Weights of a small mixture-of-experts language model, trained from scratch on English Wikipedia: 1 pick a token, 5185 steps.
Below are experts of layer 8 (counted from 0) of a mixture-of-experts language model. Rows are named router (the router's row for the expert), down (a neuron's output weights, with its number) and show model dimensions 0-191. Each number is 128 + 24 x the weight over its row's rms, rounded and kept within 0 to 255.
Before each expert's rows: a language model's description of what the expert responds to. This comes from a sample of Wikipedia text that the model never trained on.

# expert 15
What it handles: Ending pieces completing words and names split into parts, like -se in Odysseus, -ide in Riverside, -ing, -ure, -ement.
router [139 169 138 125 117 124 168 126 167 136 117  84 127 105  62 133 154 163 179 141 105 133 139 134 110 103 128 101 115 119 109 133 120 149 156 108 120 115 193 132 104  73 101 165 165 153 161 162 130 149 129 146  89 124 122 128 122 127 148 137 144 170 139  99 107 118 158 105 101 112 153 148 159 129 110 167 121 160 106 107 116 125 137 107 190 117 139 163 135  82  88 101 111 120 113 107 169 132 128 144 153 142 113 112 157 102 148 163 147 112 119 132 101 134 126 101 153  97  99 145 134 132 118 133 119 128  75 115 134 136 146 157 126 139 153 123  74 147 162 122 126 124 102 147  99 111  98  93 107 156 120 119 135  82 131  98 125 113 104 155 103 123 127 116  87  95 127 132  94 167 139 126 111 169 150 135 125 147  77 110 102 136 139  95 132 124 159 107 163 128 141 125]
down0 [161 101 138 137 114  91  95 139 122 124 115 124 133 183 132 140  97 125 108 115 155  93 121 102 180 140 163 157 149 161 138 154 140 119 117 115 142 177 163 116 187 148 113 136 114 126 145 123  98 105 107 170 173 123 170 125 156 141 153 144 145 114  80  98 125 171 139 110 107 121 119 133 154 149 127 117 112  96 125 105 126 102 141 117 127 143 131 159 122 113 163 175 156  90 151 125 133 124 102 184 125 148 120  89 121 159 174 158 110 110 144 160 111  80 116 137 142 115 123 170 126 157 104 106 125 116 144 144 147 107 125 119 142 154 158 148 150  85 177 118 101  74 107 150  96 140 141 129 130 157 129  93 134 151 102 148 112  88 159  90 145 131 165 104 126 186 128 143 127 124 118 142 138 130 103 130 135 107 130 133 159 134 139 111 114 124 128  78 119 105 122  93]
down1 [159  87 177 114 107 105 151 151 141 118 122  72 143 121 102 146 134 102 119 131  93 141 124 136 146 162 101 148  92 116 133 117 100 154 124 172 129 111 123  89 114 134 125 172 115  97  81 186 106 146  97 162 101 109 140 135 153 107 121 151 114  92 141 119 142 106 110 126 106  88 174 131 150 133 125 119 116 129 161 110 133 122 109 136 167 152 108 119 161  97 130 135 155 105 120 132 117 115 114 117  72 132  82 164 106 158 152 136  89 127  73 148 126 130 154 182 148 132 140 103 110 134 138 106 137 132 130  65 113 138 157 142 158 112 128 149 107 140 149 132 110 101  77 103 133 147 132 142 112 139  87 147 117 129 121 109 110 161  96 138 168 139 130 113 141  96  88 104 152 110 106  82 115 154 117 166 102 132 123 163 141 160 130 148 132 146 108 120 139  88 140 152]
down2 [119 154 148 102 144 122 157 121  71 127  88  99 127  99 137 172 123 144 104  92  98  99 117 149 140 142 138 181 154 137 115 109 129 135 133 137 136 170 144 118 119 173 166 190  89 119  95  94 122 164 113 110 124 100 140 125 168 106 137  75 176 117 132 129 145 146 133 128 136 160 102 167 162 129 167 184 118 128 110 128  93 118 129 150 135 143 113 116 156 117 144 115 125 162 119  94 109 156 137 127  91  95 107 109 126 130 121  76 118 129  88 104  74  93 149 144 107  98 168 111 130 105 146 121 138 120 143 104 121  70 100  92 142 132 124 111 104 125 122 124 129 112 124  82 128 134  90 163  82 147 149 109 100 131 117 128 115 151 144 119  89 167 136 128 133 108 150 102 135 108 117 124 139 120 157 126 108 142 132 113 101  95 135 183 110 124 150 139 122 114 119 135]
down3 [155 122 134 131 130 180 125 133 169 100 187 117 133 127 129 132  98  97 179 129 140 116 141 161 122 120 141 118 152 161 114 147 134 120 131 146 151 110 139 146 140 155 132 108 104 122 111 112 109  72 134 140  93 163 104 114 144 115 106  91 125 103  96 107 120 110 103 140 134 150 135 159 131 125 179  78 118 112 138 168 135 139 112 157 123  94 144 144 148 142 105 131 132 123 114 169 121 155 138 120 145  92 123 128 153 124 159 110 122 121 151 135 152 104 105 147 168 147 142 138 137 149 112 132 119  68 122  96 123 114 162 151 142 109 110 171  97 147 110 127 118 148 174 140 106 126 122 127 138 149 163 113 157 109  92 133 117 170  45 131 110 124 124  95 178 136 148  90 107  83 146 119 143 110 127 165 165 118 143 179 173 114 137 144 182 162 156 112 118 116 123 128]
down4 [123 177 120 154 135 122 172 129 121 172 137 142 119 119 124 178 162 118  95 130 147 111 120 106 137 140 125 155 101 132 162  97  90 144  95 147 103  90 163 152 127 108  93 147 186 161 157 124 143 113 114 127 118 148 129 121 146 143 148 149 119 125 123  91 143 149 120 133  89 169 120  69 160 143 147 128 109 150 122 152 117 160 132 121 145 119 100  96 133 172 109 111 122  96 115 115 104 115 134 142 125 115 168 143 162 147 112  89 143 119 168  52 150 113  87 139 156 117 139 110 141 176 111 133 148 131 138 137 146  86 108 142 131 127 139 102 106  81  88  96 131  85 146 117 144 187 121 159  96 136 154  94 127 131 124 118 109 107  93 126  86 124 162 108 163 111 131 135 141 154 132 134  84 150 136 124 117 140 110 123 120 137 145  94  95 110 130 129 109  94 147 154]

# expert 1
What it handles: Middle and end word pieces of non-English names and places, plus cell separators in numeric sports tables, e.g. Brommapoj-k-arna, Nemzeti Bajnok-s-ág.
router [ 81 138 149 107 103 117 129 113 162 132 101  37 119 121 106 140 151 132 139 125 137  92 110 152 111 128 131 113 128 164 128 133 159 114 139 120 158 104 118 165  82 126 102 138 137 167 144 153 125 156 132 142  99 156 138 165 119 106 154  99  82 104 164 125 146 102 139 132  83 127 148 154 187 114 120 116 118 158 129 111 161 110  96 146 128 127 118 137 111  92 112 135 129  94 125  78 140 136 164  97 145 151 132 102 154 111 140 149 166 122 102 114 118 104  95 118 152  87 108 120  98 104 126 143 162 115  81 141 126 151 144 120 143 105 156 110  88 121 156  88 129 113  81 132 131 109 121  93 147 185 103 152  65 118 129  91 131  90 101 157 145 106 139 114 138 155  93 151  90 132 131  82 118 146 142 142 138 135 119 126 123 134 124 111 128 149 158 129 144 134 148 111]
down0 [144 107 131 131 136  99 104 150 107 136 104 106 118 157 132 140 109 126 111 109 116  98 116 129 147 120 129 146 128 130 155 129 145 126 134 121 153 175 157  96 170 117 100 134 105 135 149 127 110 109 116 173 153 108 174 129 184 129 165 154 149 122  75  86 115 152 145  99  98 135 106 118 172 141 122 124 128  68 129 129 137 124 110 126 140 167 173 178 115 117 155 189 131 102 134 154 151  75 123 150 134 138 161 107 106 164 153 129 109 145 152 164 125  99 109 126 164  91 118 167 130 131  99  97 110 129 147 149 126 136 119 126 124 140 142 153 148 113 137 126 111  68 119 178 134 150 118 107 104 143 164 110 146 137 123 133  96 132 136 101 177 124 152  73 122 179 130 137 132  90  92 123 128 120  95 141 100 129 116 123 142 183 112 135 114 130 106  69 134 135 130 115]
down1 [154 130 174  79 123 154 133  89 156 114 121  99 122 149 110 128 122 120  97 146 143 170 126 152 155 181  77 142 131 144 109 102 122 138 120 140 157  97  79 121 106 109 141 166 117  88 113 181 137 119 131 161  89 149 131  75 163 105 122 178 130 106 144 114 152 144 149 152  99  95 175 126 120 158 167 118 145 151 135 153 140 116 125 150 149 115 122 141 170 114 126 140 159 132 126 136 100 100  99 121  95 124  90 137 134 161 109 127 115 158 108 142 122 156 163 155 124 114 141 111 127 128 118 125 156 112 135  91 101 156 138 142 173 139 153 114 144 135 136 112  99 134 120 129 142 132 138 184 107 140 101 145 108 134 173 110  71 145 115 126 159 156 122 106 158 121  95  89 118 150 136  63 113 133 135 179 150 124 114 172 122 108 151 115 109 130 116 117 106 123 149 119]
down2 [118 123 134  93 181 161 160 161 123 134 131  67 132  91 176 133 137 159 149 126 156 125  81 140 153 157 120 177 154 136 140 105 110 119 141 111 147 133 124 125 127 154 132 132 109 150 104  65 131 131 152  93 152  81 106 173 159 135  97 103 143 118 129 146 177 112 138 146 158 134 153 117 167  92 177 124  93 139 114 129 113 168 114 141 119 128  89 107 103 138 134 134 129 128 134 125  93 116 131 129 118 146  85 134 101 104 130 141 120 103 119 106 134 121 128 126 140 103 176  80 155  94 117 138 137 146 148 162 101 124 105 118 169 133 134 115 179 135  88 113 113 101 144 148  89 131  94 122 115 133 171 152 130 137 160 158 145 185 152 153 146 129 164 158 150 113 147 146 108 112 121 154 108  88 123 132 166 138 126 133  98 152 152 154 108 135 137 115 146  94 113 111]
down3 [137 148 129 144 131 132  80 136 151  96 156 147 133 121 116 150 104 122 128 135 117 136 130 100 142 138 163 140 138 114 129 131 112 128 152 124 111  86 178 135 146 130 142 119 159 132  95 146 115  92 108 146 114 138 121 102 140 125 121 145 112 108 108 119 114 125 125 112 130 154 112  80 127 123 138  67 114 129 107 184 142 123 127 187 163 101 152 158 143 127  98 150 138  98 107 167 123 116 123 129 157 154 112  99 131 144 126 109 129 116 117 122 141 119 147 130 126 139 133 154  96 141 124 125  85 124 137 130 111 136  97 147 133 134  78 162  98 107 101 115  40 135 195 145 136 149 103 108 123 122 164 137 118 139  96 104  82 131  72 157 145  60 131 143 160 127 161 103 114 134 112 118 118 132 105 177 138  84 110 147 163  89 115 133 161 165 180 100  98 131 123 157]
down4 [138 147 115 162 126 162 141 128 144 183 138 156 147 123 135  91 124 112 103 121 151  77 123 137 106 151 148 110  68 116 127 120 131 112  99 150 122  84 139 118  74 143 120 117  92 155 147 146 121 113 106 113 119 139 124 124 138 107 123 152 117 119  96 125 132 140 153 123 143 154 139  93 101 167 127 103 137 181 117 168 108 190 149 140 147  77 108  82 155 155 127 175 157 124 149 157 116 132 136 143  98 104 149 139 155 143 112 104 142  91 176  63 103 157 127 123 127 128 154 150 135 138 113 143 132 164 124 113 123 105  83 122 146 147 120 125 126  96 118 133 114  89 118 113 108 139 126 179 118 113 144 143 133  76 116 164 146 104 101  79 111 160 155 125  92 111  68 154 157 145 144 134  93 134 110 109 115 147 118 145 122 121 159  97 134 126 117 102 118 101 132 126]

# expert 14
What it handles: Short letter fragments inside words, often rare proper names, following a capital initial, such as p, ph, st, int, m.
router [102 151 146  80  54 158 162 116 144 125 107  93 150 124 123 177 182 107 127 112 122 133 149 151 130 133 138 140 112 101 138 126 164 125 135 124 118 129 166 122 141 118 101 149 129 149 131 162  90 150 118 146 103 153 125 181 114 117 135 121 123 130 128 137 109  90 120 117 111 124 127 136 137  97 101 149 137 146 128  74 137 136 140 112 114 146 150 170 138 103 102 138 114 130 132 128 116 115 132 127 149 145 179 135 180 138 131 132 145  83 123  81 123 123 149  68 160  87 125 126  99 112  89 172 138 141 117 107 109 172 202 112  78 129 138 155  90 162 147 102 142  83 102 129  98 117 103 116 128 145 137 145  96 113 112  85 157 125  94 138 152 101 148 103 121 104 135 136 127 131 167 102 134 169 136 144 123 140  89  96 110 147 143 113 150 114 158 140 137 121 141 135]
down0 [108 134 146 125 132  94 107 145 125  89 142 116 104 134 140 101  65 121  77 146 133  86 117 124 121 119 137 130 154 153 143 184 134 123  68 109 127 106 146 113 148 115 108 141  75 132 172 138 109  80  94 134 180 112 158  90 172 135 166 128 137 121 117 103 139 130 152 132 101 138 111 126 121 160 130 118 124  75 101  98 135 118 146  89 134 128 136 132 134 134 175 138 164 119 138 124 107 107  99 134 127 125 135 111 131 187 177 134 122 113 124 182 117  87 128 114 202  80 114 159 139 122  91 131 123 116 126 188 146 147 140 137 131 156 118 138 145  96 141 141 103 119 100 148 108 128 127 100 128 118 164  83 122 135 123 141 105 113 140 120 162 130 161  90 137 148 119 134 112 136  91 182 116 143 126 111 134 117 109 164 137 151 144 146 122 149 134 132 118 103 131 137]
down1 [169 136 190 110 134 111 182 129 177 101 156  84 161  96 140 154 127 104 113 127 117 154 111 132 161 151 123 127 109 130 107 107 144 126 136 166 154  80 104 133 149 145 120 175 109 121  76 157 122 140 137 175  96 125 114 104 154 117 141 123 103 111 139 128 135  95 126 119 116 100 149 107 181 135 154  87 138 153 140 131 142 118 101 116 178 123 130 147 170 122 134 118 175 112 140 124 101 124  78 130 112 146  88 134 108 163 142 117  82 110 131 101  90 147 141 151 160 124 124  92 113 133 143 130 139 106 120  77 101 114 163 120 115 125 167 149 117 133 167 146  77 126 110  94 131 129 115 130 116 123 135 151 149 134 140 112 145 131 139 148 173 103 129 122 118 110 113  88  93 118 144  94 120 155 127 103 109  95 132 113  97 152 133 119  89 121  73 112 142 121 171 135]
down2 [ 93 142 113 145 153 167 123 133  97 134 123  86 129  50 109 156 123 146 125 118 165 108 115 184 115 150 149 175 123  93 144 121 142 123 124 127 125 143 127 115 120 122 163 147 118 143 138  93 163 121 118 107 148 122 101 124 145 133 132  74 134 141 153 159 132 152 135 124 183 147 141 120 167 115 200 104 159 125 127 138 150 148 126 160 122 146 107 118  77 174 168 122 163 107 138 130 140 143 129 152 112 145 105 127 122 144 129 113 130 140 110 141 124 113 140 125 130  70 139  96 142  76 154 102 152 123 146 121  98  84 115 102 146 148 144 109 123 106 113 144 134 114 152 155  88 162 140 126 120 128 139 140 126 136 130 128 109 149 143 140  97 116 169 128 156 102 174 110 131 156 154 191 131  91 151 128 127 152 108 157 132 153 141 181 135  88 137 108 157  80 110 143]
down3 [142 148 158 151 145 159 110 108 126 128 147 136 126 113 114 123 108 117 102 104  97 114 130 127 160  96 127 128 112 107 120 126 135 130 100 137 146 120 129 128 132 112 112 118 131 156 144 135 125  93 124 157 114 139 134 132 121 138 140 135  80  98 132 109 112  95 135  98 107 171 134 142 130 118 109 101  83 125 109 150 118 151 117 151 129 144 137 168 152 115 102 132 175 102 103 149 101 129 150 170 125 114 120  97 149 140 162 120 137 120 101 119 137  77 127 117 133 103 142 143 162 120 153 118 106  75 116 108  93 120 108 164 143 140  94 188 125 134 102 138  54 157 171 132 130 165  90 135 142 166 171  83 149  93 140  52  99 152  96 122 134 137  78 108 134 173 180  92 102 140 129 115  93 143  87 144 115 154 135 113 170 127 118 141 140 175 147 124 144 120 131 159]
down4 [120 159 126 155 109 111 169 157 134 117 164 154 149 145 164 112 158 134 112 135 169 123 110 137 132 159 165 134  97 119 106 115 111 150 118 115  87 116 161 184 120 117 104 163 149 134 144 125 102 104 112 130 162 126 155 160 153 135 131 139  94 105 102 119 150 112 150 140 150 133 127  99 147 144 122 128 143 164 134 151 104 199 168 157 171  92  91 121 151 177 120 131 128 101 119 144  97 124 123 130  99 149 136 125 151 137 106 109 130  94 134  97  99 163 108 132 137 136 103 126 176 145 133 121 104 147  94 140 117 125 100 127 130 119 173 122 114  81 109 120 147 110 110 158 116 137 111 152 120 139 140  81 117  83 121 181  92  87 118 121  64 120 137 102 112 147 118 132 162 170 105 139 131 135 104  94  94 132  99 159 135 131 120 124 142  94 112  93 137  85 123  92]